{
  "d_expert": 96,
  "router_score": "sigmoid",
  "routed_scale": 0.5,
  "norm_eps": 1e-07,
  "optimizer": "muon_variant",
  "max_grad_norm": 2.0,
  "batch_tokens": [32768, 65536, 98304],
  "max_seq_len": 1024
}
Below are experts of layer 4 (counted from 0) of a mixture-of-experts language model. Rows are named router (the router's row for the expert) and show model dimensions 256-383. Each number is 500 + 40 x the weight over its row's rms, rounded and kept within 0 to 999. Numbers have three digits each.
Before each expert's rows: "mostly gets" lists some tokens that are sent to it at least half of the time. This comes from a sample of Wikipedia text that the model never trained on.

# expert 16
mostly gets: " well", " that", " more", " there", " such", " However"
router:454473534565470477546518514473474536498470561490520447492515505538471587527519440425491462466481445473471505434542507508527454461458462522558430481478506554458506552449428466537529509534494457492548533425486495451500514494517543446506475455472504403450477525487487504569526541488493500516574514441473471496469492495413521535506511460547494511518458555478440521471594404431525518487499

# expert 14
mostly gets: " June", " September", " July", " October", " January", " April"
router:466515472560577462496474470449432402474598445488478535482461562535510477470489518458505407523528505463506518539567504546518483536484480531506501491513547536499494491557506472401481479537496524489556462415516562550535485455531509466427518483425496488503527532488478555480440485537487455448491483557498496436561465555451518490509498514499497465476441527488490560526478455486541497517496

# expert 31
mostly gets: " he", " co", " she", " it", " can", " un"
router:451370445530495428536541594550485502532543502502552494534539533518431513498495505435475434461435482541532494515560515539505503480506545402604459553503492516491440490491450524538502439501493440468531547411491490528514470468493521500552423459507533514428510536505499541552551496437501448539515483509437507443451463520489503474470527438522508376481509510537448540499532474468539533510507

# expert 1
mostly gets: "5", "9", "7", "6", "4", "18"
router:436600419495436418486490493383486497493550487516476486483500517451537455484441503492477471539488481542526535505478473506526461509557521530440485481472530508446570477462459504556548473515531533528445488437532494503437517495513512465526541447520444561507468542511462498522454472469489436454539510548535475485460514516573521393442449507515561421531459490484520541511481479590478506493570

# expert 7
mostly gets: " a", " and", " his", " the", " an", " their"
router:481427479527486469523496398476512486534508435553499543561501528526468440530531447424509470524468485483446479501477458517498459508569519457482536530467562496492467472539487486447540414524493497504563540514455503558510496500486497486550425513510469455428560461558461522515413463499492511498580472530558530565454524507502558537524521524538481456517478522544449523515485475464457533521477

# expert 18
mostly gets: "See", " MPC", " JPL", " Genus", " Succeeded", "  "
router:523488503456463485497453523503473518420506521533488469519518457501509439476565477452566427576604495584517496480520553562549457511523535520498464420502540592511521568543530444560510497510445589501503505419478474487507527467436537531527555502524432512501453488454466459470490524504402499447567445495517577437535470521434596554515507506538477510461519517522433532547462511526475507428498

# expert 15
mostly gets: "ji", "ō", " Kh", "ā"
router:515477490481589591520446522523483515548533466485456487587448506506518498449503460452517479524564543516554475540506573498573479492522492553533464554537553500475508507520476465493519445466504524523444507505380544489510497528452408539523550574464543498477555471486521523438493516449503489546477448458516503565464463501449497521524513404505466505469566503471498511488437495456497484491531

# expert 9
mostly gets: " g", " m", " kg", " h", " bar", " br"
router:566499522512522500521508534527510559494534540568419565544476484565477507490524457486507456489406427492483478470518455546492558480492508451561479471485498530400466434510510485489495519508521432450462535493508589492450546490466509438453446523482500436545497590459464472545469544438492485546515476513462626466498483489532492536528523522521531402500505537491490444548494502489501451520528

# expert 3
mostly gets: " No", " Ed", " St", "La", " Ta", " Cl"
router:549544529498543482551459541480445455450504529458525517493540461475541501543525580554462476454533484517494536427461481533521468549581505567487556560467503521558492511465529504433440482509523479503510493437493541493453497503509541509560487465497507444426532512581460495491475462429439513433475507437471543533530486526514450584499484553480471534416458557530480479634496464458472475480565

# expert 22
mostly gets: " for", " his", " with", " on", " their", " from"
router:478476427465458521516543445422599544583518522519512481498491562525503514481473430434508494474513485539520456442472487490509538375491495480503502504487480577489448511533484498486511508553522492523595513520463506509547494561420439461497531473507502530442555463488437509487472532460541485459607514481508503546519519544532472536532510543656450466461535536493504490521536514471497469529458

# expert 21
mostly gets: "–", " \"", " -", " '", "—", " –"
router:492434493519537574509507518514483503566599461470525491528471519461560570577596489473504544489473471516526396510431520486453488528542515470490504437500489518427451431495498517538452515493472499526465497410511550522552531470532459505513500490454570524527459535532486508428453557471492517408514458475553471516424415492453498556516540480497512469521481469426467538510509433476409507521454

# expert 19
mostly gets: "|", " |", "  ", "\n ", "\n", "\n     "
router:507556495518477533498508502476423507493491511510552522529480470490623483535518479511466579470500500496520453539486530526542514551496565517532533469491556511540415516481541475508491520530453426451469512487506484484529476517531498506515531481456437506524472544543442441533485548502477487507530510476543500522492396558556498431403520445476558500512525478508498451469463456491430518516384

# expert 0
mostly gets: " John", " Jones", " Alex", " James", " David", " Michael"
router:514462458508522526512376418478397446504509470507536431500520444422482449434470560520517462513566445512498481470592501552445453513540528519538467527538581532539502518513521505419500440539511439584598518469498541534539502478451513515514516475533474465471490501540500473489458490463520486489507489566564510488532514494516451485481558554537406452507470562495467502527488527530485475478487

# expert 23
mostly gets: " 1", " 2", " 6", " 3", " 7", "4"
router:449493457515525423535547467455474490489570490484547517499530497429566524445518507491544489553485482487464506480534472518514520531530497559470482539460479534487574481472466529507451525483555603495493461446529424548456540414485545448484514532516487513516476533545484495465522477560469470419561499570503506522449509512492530426462493485517580403480526499494499536478452501502471506512537

# expert 28
mostly gets: " Le", " Sch", " Co", " De", " Du", " Lu"
router:499444465521506487541398468533440455543539559479492475510525527450502485513488538508518446480521508546495456473477517555467488514528494449547546555570561541579474475471491507444444476506543485556512525423492516508422463471520460467571494524505475471444560501559465530482584426450499486468505532421496494480495414534527458532495559496481467517423458527561478551538470554440511551522514

# expert 24
mostly gets: " known", "ted", " made", " used", " became", " won"
router:456470462552432466525447500463505466415533447597445474463531533522492498493460506512493459548451537485502527440520450536545534492517452485548501466526533489556541539390505479498527480486460493493520483536521474468468503418441515471511495497484463484487430482538444489581465498429491460504509525499476577433469508523488489456527497477530528478466499556537497480535468459519523551469453

# expert 27
mostly gets: "ka", "v", "ko", "j", "ya", "ki"
router:523466584528546522491509470476451531502497507514505470474482475526519481516544454448507481422450420520558512596580543568517512476533476516537439430472497508468521532497560499519544527550482492416594627437504597481469581533487505525483523471481369506514552463435491466517433587442486508491458494534483571481496548455467534532510499468513506492547506517486499429480459443531498437559497

# expert 29
mostly gets: "%", " MPC", " Awards", " election", " votes", " 2022"
router:428554443580540502583405502482439510466537527540498488486483434468497485485497451599551519501532495495520559450532439551458520527480508453512391546469501498536387498520503527471499494474492537505473536538500516477526474479458480461454481444470471539515504462504512472482580575452537415490526487494481513490464565513506557547543488502489537518510451592486505564502453481519424509514505

# expert 4
mostly gets: " season", " years", " University", " School", " station", " area"
router:465491508502502516478468504417447501474482481506549519493524484511488501524486506551499450496445492498461482552537510508530558517504466519485511503450507480434512513476574434502521470479581514534489485449475506464557484436439559464481469477421438530404518531408541462547559523434435460469511469448460492516445430485505543532500544470531505447457434507458495583538558472493518499502480

# expert 26
mostly gets: "\n\n", "\n", " \"", " (", "\n ", "{"
router:491534549523424479452526459573489505509602450503589430547476497432488473544496460477519548488454508495573415515482560500495441478526549458560561419529479524452573452500484474500595530505428506479415503500542576499472544507450519475505496496507541502501554535564474567459526492522501462507531431480540470481499432510457515494508450512533483533500492489464472569449496439534582476484414

# expert 5
mostly gets: " 2012", " 2015", " 2008", " 2011", " 2021", " 2014"
router:465547513524511485558469459461482527542448549587469520475574556591572464552442495474502507474496434477535509525491507583512529468528469473473524473477510530559447475488522457467526550484508532513522489491543534560480433507505552441471480460564563522519486531477515535508468497523556493496580446431534525362495456528473460476559488444507463552437532496502444585505537513444499431452522

# expert 6
mostly gets: "rib", "fer", "mit", "vis", "ici", "rec"
router:529472534486530476500553493527455520541540462560535428519506478525525457497481483537519467479450501496468535511551554572520469485508449448483433416497499522420541497539454477510547464534430453495512560520539580515523512519525508476492490383516483505522470495512499495553440641451452461487456467490546587479555531484482561495431520476520493444541483535474479470499523496489503449494555

# expert 10
mostly gets: " the", " a", " and", " his", " on", " from"
router:465489486509417459561505472455599501525461493491560518499550552504484440476552485434551486521480515569536469483508451509425484510492538494468494477471512522524428471491512461432530485500513524536551544486502536492518545541421529503492522557479466553470526492472481509423394537490488503509583504519541500541472454501570514498568560492583430493444527504485470452486520529461531481589489

# expert 17
mostly gets: " album", " story", " novel", " video", " song", " book"
router:482507429478483478510525510476505475501479467509483445487556592461419550562470526475518429454564491577536481557495497509529482484547510562522424488456538481480538444509512479455535510514484495529498481431443550473545445503528538540479445513471554522369495502524442527476516534487548455395484502514527547522509519544498484468398571428506472510529509525482479493476480454497506559461529

# expert 11
mostly gets: ",", "а", ")", "н"
router:465512496535459517492510511482533519494472372559501507550479516587485464522503510488456572524541461472493477479504540520471509492492484496489462471438482505488502493488497447543480485514521534493437495505472545571510459478501525495456448444441518522467484447534544481506455555511504442523577487508502420519418481545514544547443499494535514475488494482565459612579515527464507520466522

# expert 13
mostly gets: "=", "\n\n", ")", " =", "}", " JPL"
router:610537503543447544559483481514457423546502472490465515583508497477496493485494477499499535513487528451522489550525516523534508505520613495435513459401491566460514443495558516514454509482509509457519600573472441461445442532490480452512498492423500439519574452541499548509512544534477526453568453506431493428467506445529511556465500473499498508554428507501483504500551494555534493469450

# expert 2
mostly gets: " American", " National", " World", " State", " School", " City"
router:493476515459543426559525466549519432549495493507523461537512490539589442520507484564538415524484509490497483533532461498504539525522521495547532482498509524488531517514504525451498476544469503453477494451455525521498524447447513440485527451503534529457501545494464548502564503433507513505534448505454576436509437551456537580521540474525409535478546469512420494488550491477543552485490

# expert 30
mostly gets: " Cup", " football", " League", " team", " club", " league"
router:484447558558490576558431494509542503599519483495529475468499421497452566507368486567573522487475490461581498465547490500473528580566497475514500568510457477501521469527453486482515506510442486518496522428540548540501526480426516312513424458463465550448545482512458431513527600501464451475511526502550532522555551582447502449520536477504527515545431518416524496514481518417452549473497

# expert 20
mostly gets: " was", " is", " which", " were", " are", " have"
router:497433493514489453513522464485509473543415494485515462507490574532422505483518401418466403525449470534487471449546486516463495476505495529516525475475536522478543544463503513510516464566533474471528520530495529529504497535494457475488509452541466429384456494547498526550418485396476493533652508547502569482454498445470548534532529486564469455552548546442476541547521485431452562469468

# expert 8
mostly gets: " July", " October", " September", " June", " January", " November"
router:508536469496511501595496509386511454499578521488441516494493562455579493461489498547433524508554505492438473496472496475480511443507386472455484482555478502525485486511495511478533453530467565506497482537572498433528432531475535513503439520431508494545434447523526485580478530538439514517567509483540532484430518533488502545488510473506543458395541494481507594582547520451520536477493

# expert 25
mostly gets: "si", "ti", "ci", "li", "gi", "ici"
router:496549532526507538518502503503508468462471441495588485549432480476517480559449503511530499563462489514501415535489478555523600453563527503456487455514493514551467471502467512554570514505551484468540580501487575469439491526472610506443498486502394543493483468517476543530477552522462458452522468463492543521460554511482453498453486503602526507426522507517462518457448510516486503529464

# expert 12
mostly gets: "ical", "ism", " development", "ful", " social", " research"
router:505523504498518465431548499517556475502455484509499514522573575557498487547481498502465528559444461511509482551581459541475433481501518538536461461546487453422501545432501464534440505509466474517591567452499518468382575461488562492527467540551462438435541484510501495571479498367503470540466499412416506502488505477479499463468533525534478469479496524471462495487537418484520480465436